python train.py --n_experts=40 --d_expert=128 --moe_layers=[0, 1, 2, 3, 4, 5, 6, 7, 8] --balance_loss=0.000302 --num_attention_heads=2 --norm="rmsnorm" --positions="rope" --init_std_down=0.00444 --beta2=0.99 --schedule="wsd" --decay_shape="pow" --train_tokens=388700000
Below are experts of layer 2 (counted from 0) of a mixture-of-experts language model. Rows are named router (the router's row for the expert), gate (a neuron's input weights, with its number), up (a neuron's input weights, with its number), down (a neuron's output weights, with its number) and show model dimensions 0-191. Each number is 128 + 24 x the weight over its row's rms, rounded and kept within 0 to 255.
Before each expert's rows: "comes after" lists some tokens at least twice as common just before its tokens as in all text. This comes from a sample of Wikipedia text that the model never trained on. Tokens count by the router's weight.

# expert 7
comes after: "\n", " It", " it", ".", " He", " he"
router [126 166 120 121 181 156 127 133 103 123 130 159 137 102 149 179 162 150 170 134 137 100 109 129 167 153 116 131 156  80 114 152  93 106  91 131 172 127  90 154 127 115 134 177 109 168 142 145 120 111 170 136 148 126 148 138  96  98 144 124 102 153 184 104 176 115 111 106 131 134 107 101 148 128 124 117 158 166 143  95 109  80 117 135 140 103 142 156 156  96 131 126 154 131 138 150 109 101 121 102 109 133 141 159 138 136 141 155 132 142 105 142 135 164 118 147  77 145 147 123 169 113 119  95 168 121 112 127 113  97 152 107 108 145 119 121 135  88 168 119 155 118 103 150 155 150 167 114  96 130 166 107 110 141 145 120 116 174  96 126 104 146 141 128 109 120 135  89  95 166  90 153 139 106 140 118 141 110 115 133 104 134  94 107 123 106 106 135 112 106 115  71]
gate0 [136 103 144 130 148 127 163 146  94 170 130 131 171 144 148 146 103 144 113 145 142 164  96 103 110 156 151 136 149 134 160 160 126 119  45 157 157  97 154 154 177 139 116 128 130 160 120 170  85  94 138 137  68 151 107 132 120 123 106 147 127 115 116  78 147 144 104 128  77  86 109 154 101 117 137 150 130 135 173 161  99 110 177 116 101 107 102 128 129 143 118 161 114 141 137 112 121 122 157 119 112 132 127 111 139 155 106 152 134 111 111 138 118 122 106 136 136  99 148 112 135  92 130  88 156 110 130 118 145 160 109 150 125 116 107 139 152 109 163 117 113 120 147 123 142 134 109 130 131 104 190 140 129 134 164 116 126 153 159 136  99 133  94 147 121 149 178 107 108 127 135  92  88 154 164 137  81 157 132 145 120 145 106  95 130  97 135 140 185 115 140 140]
up0 [ 97 148 108 145 109 119 113 102  89 140 143 141 135 106  84 126 128 128 148 111 134 131 175 105 107  74 116 142 141 153 112 147 123 132 123 128 124 116 152 109 194 109 109 136 127 116 134 150 168 128 111 126 106 169 160  97 105 134 108 105 123 112 103 110 104 127 170 145 149 121 128 108  91 157 179 201 110 133 120 144 127 144 106 109 105  99 122 129 123 159  94 142 113 136 144 117 110 128 154 158 180 114 161 148  76  99  72 151 143 128  87 106 137 139  90 148 111 105 103 115  80 113 166 142 124 117 128 148 157 123 115 127  97 130 129 114 120 118 166 130 166  92 135 134 128 130 105 173 115 118 137 120 150 153 106 152 169 147  73 144 106 106 134 146 125 193 131 118 118 188 160 128 108 111 135 137 112 176 129 120 130 139 130 118 146 132 154 143 134 122 152  92]
down0 [ 73 133 142  87 133 134 149 132 148 143 101 115  98  80 122 131 114 135 162 119  73 130 117 159 101 121 119 155 146 165 131 136 110 173 178 102 117 118 110 140  98 134  91 114 132  98  94 104 140 133 112 137 156 151 137 117  78 185 136 127  96 147 134 106 162  97 154 125 123 165 145  85 137 161 120 125 118 120 129 118  92 111 121 144 183 191 122 128 119 123 142 114 124  93 160 158 132 113 148 148 161 160 133 147 141  77 148 164 128 111 124 155 121 143 140 149 102 111  90 104  86 134 127 165 144 155 140 137 151 132 141 117 143 147 146 102 120 168 100 116 129 141  75 148 146 118 167 137 103 173 119 100 119 120  90 133  96 133  90 121 140  79 124 130 157 145 133 121 103 149 142 131 132 115 106 136 104 126 123 130 128 150 156 146 106 169 149 108 137 158 117 176]
gate1 [112 148 201 123 111 128 149 131 120 137 142 145 116 115  99 129 139  95 166 136 161 133 133 136 100 107 152 180 134 144 132  78 122  88 140 118 130 106 123 140 163 154 140 153 170 165 109 158 153 131 146 152 110 108 118 115 150 119  85 189 136 144 150 177 125 115 129 136 143 160 101 128 118 160  96 134  80 102  93 104 161 161 111 119 176 151 116  90 138 140 109  73 148 146 136 111  77 126 131 106  96 127 127 113 159 144  98  91 121 130 119 102 122 106 142 128 122  84 140 141 126 144 106 119 111 112 120 162  96 106 114  89 120 108 142 125 118 150 126 169 115 150 143 155 122 139 168 122 127 102 172 153 125 106 137 117  81  92 157 150 135 144 135 133  65  88 113 123 151 140 143 118 121 113 127 138 147 135 143 133 164  99 108 103 112 133 182 148 126 141 157 124]
up1 [162 147 134 154 141  60 122 137 107 121 108 114 124 121 110 127  98 195 108 138 106 141  93 137 108 138 137 132 118 120 143 112 154 135  93  99 103 127 157 114 125 189 102 134 138 125 126 108 130 138 190 102 124 158 135 106 118  95  92 135 142 131 131 157  94  95 100 180 118 119 128 146 142 123 102 161 137 110 147 114 104 138 121 151 156 110 133 157 118 138 140 124 159 181 125 110 127 110 172 159 143 112 117 142 142 139 125 103 150 118 142 122 129 168 137 137 128 127 159 158 120  96 118 106  74 135 118 147 108 166 102 138 149  84  90  90 132 143 135 107 134 142 169  90  83 139 131  96 128 103 128 117  99 105 127 167 100 116 174 136 149 110 108 117 118 107 108 149  80 140 127 151 114 125  96 137 146 115 123  83 112 136 121 109 173  74 126 165 152 125 100 175]
down1 [174 122 136 126 118 135 140  85 110 161 142 137 144 116 168 127 124 177 141 128 149 132 169  86 160 124 126 113 174 111 129 122 156 124 126 120 150 130 142 136 106 131 104 178 134 108 131 122 146 114 133 161 106 134 149  96  86 154 116  68  83  69 165 124 146 130 112 125 137 149  85 132 126 127 103 157 135 110 169 122  98 129 103 130 115 129 174  97 125 140 152 136 153 124 143 116 123 121 113 123 114 143  84 137 120 116 162 175  98 150  86 149 104 100 107 125 137 140 144 121 102  71 140 109  92 165 111 137 159 107 122 130 136  93 101  89 126 123 166 139 110 105 128  97 154 157 131 117 143 139 148 127 101 137 151 147  97 114 161  86  76 149 147 132 116 145  87  99  88 125  78 117  99 150 128 131 176 108 131 118 135 159 107 114 133 125 140 140 131 102 144 182]
gate2 [129 135 125 119 139 158 146 136 163 137 124 149  75 156 101 129 154 147 121 113 125 165 107 112 118 116 151 114  95 161 132 127 180 107 164 175 133 149 133 162 149 145 148 165 145 102 122 133 159 157 147 130 122 119 133 130 123 108 161 105 130 124 127 164 109 110 171 132 126 118  90 104 133 105 145 153 120 125 145 144 136  98 181 168 121 145 107 158 156 127 112 154 139  92 175  86  93 117 122 119 127 128 104 127 107 100 143 100 160 133 111 142 130 141  85 134 144 146  94 119 154 134 110 108 126 148 124  93 105 108 143 149 130  87 121 122  91 121 113 149  87 126 107 113 105 116 151 167 125 149 122 116 202 157 139 136 110  82 144 183 105 113 125 150 126 147 135 196 132 177 118 180 100 120 120 114 153 111 119 149 111 118 138 153 153 144 127  97 149 154 180 158]
up2 [142 126 116 118 150  81 145 131  91 155 147 110 161 103 151 108  97 106 130 112 146 106 122 144 144 143 145 104 133 108 146 107 119 162 126 101 155 128 140 108  91 126 146  77 160 156 126 110 103 133  98 159 121 126 144 114 106 135 131 133 159 126 126 104 132 134  90 125 154  96 148 159 155 136  91 178 153 148 145  86 101 130  92 126 130 130 145 100  95 117 123  76 131 161 126 140 123 139 139 113 140 112 131 113 165 171 107 148 141  95 147 118 111 127 188 155 127 137 146 164 112 136 114 155 104 114 135 130 142 165  96 104 137 135 143 147 142 108 138  99 137 153 123  79 118 148 116  89  97 103 179 165  93  87 133 133 126 144 129  95 119 106 110 119 152  90 108  57 152 154 122  77 138 141 132  92  90 161 137 120  73 118 120 102 130 144 105  93 107  93 101 130]
down2 [146 108 129 133 184 110 101 157 123 117 141 125 142  84 144 126 136 129 115 158 141 157 156 108  74 152 135 143  72 135 117 143  60 129 125 128 132 142 141 128 115  99 131 108 145 149 113 174  96 154  81 136 134 141 153 111 144 153 128 129 125  81 109 164 163 184 118 140 142 160 184 154 132 146  81 149 152 133 111 135 135 138 174 140 126  84 145 169 145  60 102 129 117 122 128 101 142 104 184 158 155 138 145 138 168  93 110 123 126 129 178 126 108 114 118 161 116 127 174 129 173 142 135  95 116 115 122 112 142 163  95 139 139 106 120 129 125 109 125 125 146 126 114 134 101 125 131 128 142 128 136 152 119 138 106  76 139 112 111 142 149 142  95 143 107 162 136 109 115 127 101  79 134 167 143 114 148 142 143 132 141 117  92 151 154 125 138 136 115  86 157 146]

# expert 28
comes after: "\n", " |", ".", "==", ")", "==="
router [148 161 157 156 107 140 101 126 106 136 126 133 138  89 161 162 140 157 159 141 151 103  99 131 156 135 125 129 107 130 127 101 156 106 144 153 160 153 130 150 100  93 112 139 111 119 119 114  86 151 105  78 160  78 157  98 100 137 129 107 131 122 166 116 155 156 148  79 140  97 124 110 136 142 150 122 106 164 157 153 115 102 118  97 135 131 130 105 152  92 152 157 119 120 136  91 141  99 160 115 107 165 113  93 154 114  99 159 100  97 154 160 160 146 124 138 137 165 140 130 143 104  96 136 148 144 104  99  93 157  80 149 155 148 148 105  95 126 114  94 153 168 166 152 139 174 113 104  97 159 168 127 143 114 161 150 160 144 115 162 152  95 157 103 137 100 101 101 118 136 166 144 153 101 121  97 143 102 127 104 138 147 108 128 113 143 156 120 120 153 136 114]
gate0 [ 64 137 151 148 139 106 114 114 131 123 134  94 121 155 167  87 129 110 109 149 117 143 147 139 128 148  65 103 119  90 125 167 138 143  80 159 121 126 135 123 117 123 144 155 123 110  94 134 124 105 140 178 109 121 134  84 114 139 150 143 109 109 124 144  93 125 128 103 115 122 113 140  77 130 105 160 142 150 119 162 114  89 137 158 128 103 103 143  63 102 163 136 124 146 137 140 120  95  95 122 171 170 166 168 140 122 102 157 106 145 153  89 101 118 127 140 115 152 117 132 129  94 123 109 136 181 143 160 159 144 165 160 109 162 125  96 106 103 189 156  91 112 159 136 117 122 125 147 120 133 116 114 107 130 136 104 143 185 174 152 142 127 136 136 120 164 137 139 120 116 111 167 128 126 126 113 133  88 152 152 118 126 156 125 124 148  99 157  87 134 146 133]
up0 [189 133 147 104 142 149 173 147 123 167 115 149 125  99 112 151 128 112 130 132 142 100 170 121 112 115 126 144 117 141 158 140 137  83 140 140 115 157 152 103 172 101 119 133  82 131  99 109  88 135 106 132  78 165 127 119 171 119 116  74 159 128 133 106 124 111 152 143 164 141 174 150 145 111 115  98 160 128 140 126 134 159 167 100 100 160 115 165 170  98 143  87 110 142 112 147 119 126 134  90 134 118  93 129 134  90 145 115 145 153 120 124 130 132 124 136 104  95 100 163 106 159 141 181 147  95 147 116 122 112 129 110 122 127 154  90 121 129 119 145 177 158  90 117 135 125 119 126 156  94 151 148 159 171 173 102 166  79 122  95 110 163 121 123 100 123 132  99 132 142  95 127 160 129 114 153 105 146 157 107 120 126 125 150  89 138 106 159 115 127 110 109]
down0 [136 122 137 147 160 129 116  98 157 124 140  87 114 131 151  75 122 153 118 131 119 153 167 137 158 153 132  85 139  91  87 155 136 124  69 134  92 122 132 102  81 162 117 178 151 103  85 150 163 109 156 153 131 156 146 160 136 122 131 136 157 106 123 116 137 100 154 143 108  85  90 126 110 159 125 146 104 121 140 147 114 144 126 141 111 116 138 180  66 145 134 120 120  93 134 118 138 124 135 132 155 144 155 165 129 143 123 124 127 147 137 105 156 125 143 149 112 141 177 117 144  88 151 119 104 131 161 151 173 153 136 113 140 135  67  99  97 119 196 132 136 114 129 115 132  80 105 122 137 133 126 126 126 112 136 118 156 159 206 112 121  96  80 121 162 116 147 161 139 124 124 155 147 108 114 123 138 105 113 146 134 131 124 134 121 107  95 127 118 144 170 119]
gate1 [133 115 118 129 125 141  96 131 106 124 100 113 186 120 171 175  95 107  92 134 108 143 161 127 152 112 149 122 150 118 138 170 152 160  92 169 106 145 154 159 116 118 164 129 133 105 156 127 148 146  95  72  59 115 114 123 149 148 121 143 162 135 122 142 113 167  92 161 127  98 101 125 100 131 126 128 154  99 133 143 106 143 137 146 124 119 124 150 143 104 141 137 144 133 150 116 132  99 161 159 129 108 131 142 133 114  98 156 149 126 134 111  94  97 105  82 123  89 118 112  88 131 152  70 122 105 103 108 189 124 137 109 153 117 151 100 117 123 175 100 129 175 154 106 100 130 110 133 119 143 107 122 146 111 148 117 119 152 125 127 101 121 123 108  92 139 132 130 137 135 139 124 136 131 156 187 121 117  98 121 134 142 123  84 113 160 180 197 135  93 147 122]
up1 [136 170 124 123 118 150  97 116 140 147  77 126 136 120 133 141 105 119 102 142 136 115 174 121 100 123 133 112 123 131  86 120 136 133 154 157 123 190 155 165 119 152 139 103 130 119 114 146 136 137 110  97  86  84  94 148 135 121 132 159 128 137 130 192 135 167 137 156 107 147 119 153 132 149 162 116 128 140 136 154  97 144  94 162 113 140 147 188 123 126 145 114 123 101 141 144 160 121 160 152 143 117 135 103 106 124 107 130 130 103 174 129  82 147  93 100 145 139  61 117 134 131 149 106 131 128 130 161 151 113 137 125 162 137 121 105 111  97 116 125 124 167  98  91 166 102 160 113 174  81 141 100 131 128 143 130 108 141 144 160 123 152 126 120 111 121 130 127 177 118 131 145 153  74 164 130 111 154  93 125 107 129  95 114 129 176 116 191 103  97 108 153]
down1 [ 77 142 151 157 166 145  96 127  93 115 178 115  98 114 107 122 180 154 136 126 111  79 123 156 126 121 139 152 148 100 116 143 121 188  92 127 133  85 121 112 157 136 130 159 130 102 146 153 119  65 135 120 168 137 131 114 110 136  83 148 103 100 129 106 138  87 145 110 136 134 133  98 105 109 118 146 155 128  79 115 142 151 135 131 153  97 174 140 147 112 127 138 132 123 106 156 113 157 140  89  87 156  95 108  91 127 160 116 129 156  92 147 119 102 167 129 138 139 170 122 165 107 114 114 118 128 135 123  98 117 137 143 145 106  92  98 149 123 109 140 147 165 153 157 108  97 109 121  85 153 168 117 128 142 129 154 127 118  92 150 121 120 157  95 140 161  94 137 123 149 135 108 121 159 129 116 150  93 178 113 165 128 174 141 116 132 154 146 139 120 155 157]
gate2 [116  85 147 127 140 147 160 168 146 119 167 127 124 163 175  77 176 140 148 119 152 102 183 114 142 129 128 125 106 128 154 156 108 133 133 124 149 138 142 151 151 155 135 128 121 130 123 187 115 119 128 104 141 117 134 116 101 122 124 168 146 135 154 176 115 121  87 168  89  97 121 132 124  90 120 111 121 115 101 115  99 143  86 128 145 141 109 134 127 102 150 102  90 140 149 126 134 138 121 136 146 113 174 125 137 128 134 121 111 113 127 171 140 167 164 149 104 141 142 154 131 111  99 130 182 173 153 117 152 139 168 149 179 106 142 161 133 113 120 135 148 122 125 116 178 169 134 198 125 102 128 141 108 140 135  98 117 172 156 162 156 115 114 144 160 107 151 204 128 108 124 107 142 109 140 130 127 124 129  99 139  87 102 118 126 131  95 119 147 113 145 144]
up2 [109 101  96 114 154 107 125 121 123 150 168 122 150 100 136 128 128 113 138 111  86 142  96 134  88 116 100 114  91 111  99 176 134 143 139  95 139 157 154 143 137 119 165 114 151  71 111 108 100  88 144 162 161 138 141 134 116 184 102 142 103 138  82 156 116 164 158 140 147 152 150 143  90 112 113 130  96 143 132 121  77 156 139 148 129 173  76 118 129 132  98 130 116 101 158 163 124 130 136 153 122 120 125  97 138 126  67 183 136  99 103 138 120 151 118 119  85  87 127 115 160 126 140 106 113 143 115 129 156 129 146 141 133 144 159  89 116 127 141 122 116 117 134 161  76 114 113 176 134 145 131 127 180 112 125 147 149 107  94 152 126  99 131 158 122 148 167 101 126 149 142 124 129 132 135 129 120 138 137 133 126 131 125 154 131  71 148 180 114  95 158 103]
down2 [126 149 145 146 103 110 149 155  86 152 117 128 116 161 140 135  68 125 105 114 147 118 106  73 111 104 148 134  99 140 183 136 104 126 101 164 151 131  94 119 119 175 123 149 117 161 154 124  78 107 203 175 117 137 112 165 169 122 117 133 103 119 128 157 140 140 155 111 137  78 117 158 122 102 155 108 143 104 123 113 196 124 142 137 112 106 117  97  94 167 120 125 125 159 107 148 155 119 112 106 100 157  97 120 134 140 158 114 138 157 121 104 131 117 140 139 194 135 116  90 148 132 143 155 133 124 136 132 137 150 106 105  69 103 111 101 152 115 144 125 116 156 154 157  93 117 134 165 156 137 123 128  75 140 147 107 139 116 158 130 106 151 146 107 129 116  96 110  84 116 119 112 115 114 116 144 143 136 143 139 136 104 121 168 133 124 153 138 130 100 139  97]

# expert 4
comes after: "\n", "|", "==", "===", "-", " =="
router [120 144 155 132 160  89 159 106 158 153 138 118 113 126 144 122  92 151 131 117 121 131 116  72 118 152 106 128 135 125 124 149  78 137 112 156 125 129  97 175 163 113 156 131 121 126 118 100 125 132 160 122 105 114 156 142 162 150 175 135 103 106 114 123 155 158 101  97 132 126 140 164 129 122 155  89 135  98 156 102  86 136 109 121 118 140 103 145 160 106 139 147 165 108 142 111 153 127 167 156 109 111 152  93 137 118 110 139 141 103 112 185 119  78 109 143 110 142 111 119 134 132 114  99 132 113 128 119  92 188  89 115 161 156 159 131  97 101 123 143 165 159  93 109 136 106 144 120 183  76 147 130 117 124 141  82  89 118 157 124 146 170  86 112 134 118 145 104 120 136 107 144 128 150 179 126 155 108 126 107  94 134  84 127 111 101 128 138 119 103 166 162]
gate0 [166 136 159 108 135  99 170 116 110  93 177  79 106 118 137 134 115 119 127 128 149 141  56  95 127 187 156 115 115 120 130 129 129 157 126 131 128 137 107 120 110 154 189 145 112 120  97 135  80  93 141 100 170 120 138 138 137 119 159 153 134 106 112 130 132 135 104 102 107 105 118 161 153 168 103 123 106  90 154 129 123 143 132 165  96 105  96 116 134 154 136 138 123 121 128 120 162 143 158 117 140 144  69 151 138 119 121 131 125 119 171 145 145  66 142 134 140 156 131 121 135  78 130  90  87 139 135 118 104 125 136 141 147 114  99 128  98 138 102 111 122 119 162 119 114  88 123 104 172 111 138 131 137 126 124  92 115  85 147 156 125  95  65 158 165 114 114 148 116 120 121 113 168 107 139 136 137  95 139 112 108  78  85 126 133 141 153 154 108 131 135 106]
up0 [100 131 149 116 154 124 163 110  80 131 140 112 128 137 105 100 103 133 174 124 137 143 103  77 115 128 167  97  77 142 128 129 111 138 159 133 139 137 129 117 177 118 151 143 109 103 139 116 104 116 135 133 152 132 122 184 114 150 127 121 143 118  79 129 154 121 126 162  78  73 132 148 149 164 141  91 170  97 122 122 122 147 143 164 106 141 158 144 112 163 141 104 130 116 114 115 187 174 151 142 124 146 133 134 128 109 154  68 134 115 140 147 142 104 132 115 117 169 120 127 133 113 117 117  80 170 140 107  87 161 127 106 118 132  57 119 111 157 129  99 109 141 164  97  97  95 143 126 115 115 145 101 147 102 114 104 123 111 118 137 128 120  74 190 153 121 112 138 135 135 134 134 175 124 135 158 165 128 111 125 113 113 104 113 139 169 160 127 129 134 117 133]
down0 [136 151 124 160 134 132 122 130 135 115 131 108 158 144 136 122 163 123 182  80 116 112 108 114 154 154 130 101 110 124 148  73 154 143 155  81 118 133 155 144 119 155 165 138 126 123 107 177 162 124 114 144 159 133 144  56 155 109 149 131 145 140  95 120  56  88 126  91 109 146 147 151 174 137 104 130 151 111 117 102  92 151 131 112 113 145 141 178 168 130 120 152 125  85 148 131 126 126 145 140  84 127 166 118 127 157 153  96 120 120 143 100 118  96 147 162 166 101 155 143 116 136 155 184 147 124 157 152 150 119 140 111 129 135 108 147 117 124 116 167 106 110 145 139 132 104 118 139 103 121 158  99 170  95 120 123 105 115 138 109 122 139 189 125 160  99 146 113 127  81 138  92 159 126  89 142 132 149 104 124 113  96 136 129 122 129 140 139 126 153 101 104]
gate1 [149 112 101  64 113 116 162 141 124 133 110 118 166 118 118 104 136 133  76 118  95 156 125 112 108 109  90 119 107 162 134 156 180 182 119 146 124 103 156  92 182  91 128 135 121 168 144 119 106 121 113 108 132 147 144  93 156 121 138 111 135 110 149 130 101  70 118 123 148 150  96 156 128 130 130  95 102 128 109 104 126 162 127  96 107 118 158 132 110 119 144 112 153 135 176 155 114 129 111 134 147 124 174  84 133 147 104 143 139 141 100 159 144  98 146 138 128 133 110 118 122 141 131  99 138 125 130 176  79 145 143 139 115 107  89 139 131 118 175 116 122 129 118  95 164 137 119 103 157 123 147 145  98 103 153 112 132 115 134 134 152 120  78  88 105 155 108 112  93  98  94 133  71  83 109 145 134 165 105 117 149 123 132 141 108 125 125 150 166 145 160  88]
up1 [144 185  98 107 109  82 125 103 101 135 152 150  80 166  85  91 159 145 129 155 137 153 114 122 135 101  92 119 130 172 131 136 151 136 124 134 143 109 126 109 166 100 130 118  99  91 117 115 101 134 141  77 148 142 162  57 136  89  90 110 116  94 111 168 125  83 113 109 146 142 111 147 115 113 141  87  97 124 139 123 139 119 131 186 103 153 190 110 124 142 147 127 115 136 193 144 128  92 101 138 117 119 158 133 114 133  94 108 119 113 107 135 144 112  99 146 106 123 141 146 132 144 107 112 129 122 118  86 111 147 114 106 122 148 124 139 144 159 127 123 149 132 145 118 174 110 154  91 152 117 147 132 114 130 125  94 140 151 108 152 106 113 117  71  95 134 122 152 158 133 108 150 110 105 100 157 150  95 149 143 135 162 156 126  95 139 152 158 116 145 114 114]
down1 [152 138 112 112  86 166 130 144 109 151 153 125 148 160 117  96 117 118 109 136 128 137 150 150 102 131 141 144  90 154 127 157 144 123  96 133 122 139 165  96 102 109  91 114 121 162 149  87 143  96 117  96 164 126 107 103 162  97 134 131 109 135 139  81  77 130 153 153 166 167  97  77 109 127 141 133 138 136 119 147  91 168 120 116 128 145 140  93 141 136 156 159 115 128 164 124 132 152 142 124 140 129 125 121 153 108 108 105 101 119  93 141 116 158 184  97  96 124 152  89 141 135 136 141 102 140 143  83 116 150 110 120 126 126 142 174 160 145 141 116 147 118 132 135 107 156 103 149 153 124 155 126 146 115 156 126 119 133  71 125 122  89 136 153 114  62 144 134 162 139 144 112 161 147 123 131 123  72 121  84 200 141 112 159 151 152 117 133 153 151  92 103]
gate2 [146 111 150 121 144 153 128 126 124 175 172 100 135 116 159 101 163 118 126 118 136 100 131 123 100 169 118 125 136 144 168 156 114 182  97 139  85 125 137 112 158 181  97 110 102 161 124 125 135 156 171 135 108 158 174 114 151  94 177 130 130 124 164 124 139  91 132 114 115 182 148 126 122 141 124 109 114 127 110 129 156 125 161 130 151 114 130 132 170 112 118 161 160 111 134  91 127 161  87 145 139  86 123 124 134 121 147 147 145 103 141 121 148 117 138 159 120 104 114  99 126 130 213  93 133 112 140 122 141 132 127  74 154 130 149 123 125 169 107 126 141 165 106  96 122 100 154 159 135 154 125 149  89  96  99 121 134 145 114 126 131 134 144 147 160 122 174 141 146 132 112 149 113 156 103 103 166 112 145  91 159 143  85 148 120  97 155  99 146 159 138 139]
up2 [ 90 137 146 100 140 119 172 131 136 126  87 124  97 157 121 128 126 165 162 121 113 129 141 113 123 128 130 140 136 146 113 120 136 113 117 133  80 138 151 133  98  90 128 146 120 100 149 144 130  98 168 117 140 106 116 112 134 146  74 145 119 108 121 140 119 135  95 154 103 130 148 150 143 150 102 164 130 155  91 129 158 172 107 133 163 123 118 101 115 110  83 121  61 128 168 152 134  76 133 109 130 142 156 135 126  85 105 128 159 115 136 180  88  95 143 138 127 165 130 151 159 104  99 134 125 106 114 116  79 149 147 154  89 156 139  88 134 112 162  99 133  94  74 171  95 103  92 127 134 138 158  81 125 145 117 125 135 134 138 132 117 153 121 124 128 153 178 112 118 153 121 121 157 104 160 167 127 140 116 157 145 159 134 145  95 163 152 179 128 118 116 103]
down2 [125 129 130 133 117 125  70 142 157 148 121 145 164 149 112 129 123  83 105 117  93 142 160 108 101 147  97 141 179 131  99 128 126 102 102 130 184 119  83 140 122 107 110 125 123 132 103 121 124  94 114 165 144 111 103 174 117 110  81 117 120 116 125 113  64 155 127 114 152 107 148 182 101 141 116 180 125 137 123 168 142  88 122 101 107 134 145 101 145  98 103 121 132 115  94 144 101 135 130 157 123 106 140 133 130 140  99  99 143  92 130 111 109 109 163 113 141 156 102 174 117 117 108 169 176 114 129 159 118 134 144 177 111  87 134 168 154 137  95 131 123 118 124  98 129 146 163  96 130 121 100 128  86 141 112 131 170 151 142 123 107 172 132 100 123  81  76 139 131 101 114 111 107 157 133 161 104 107 157 110 155 134 128 110 113 100 128 157 126 130 140 142]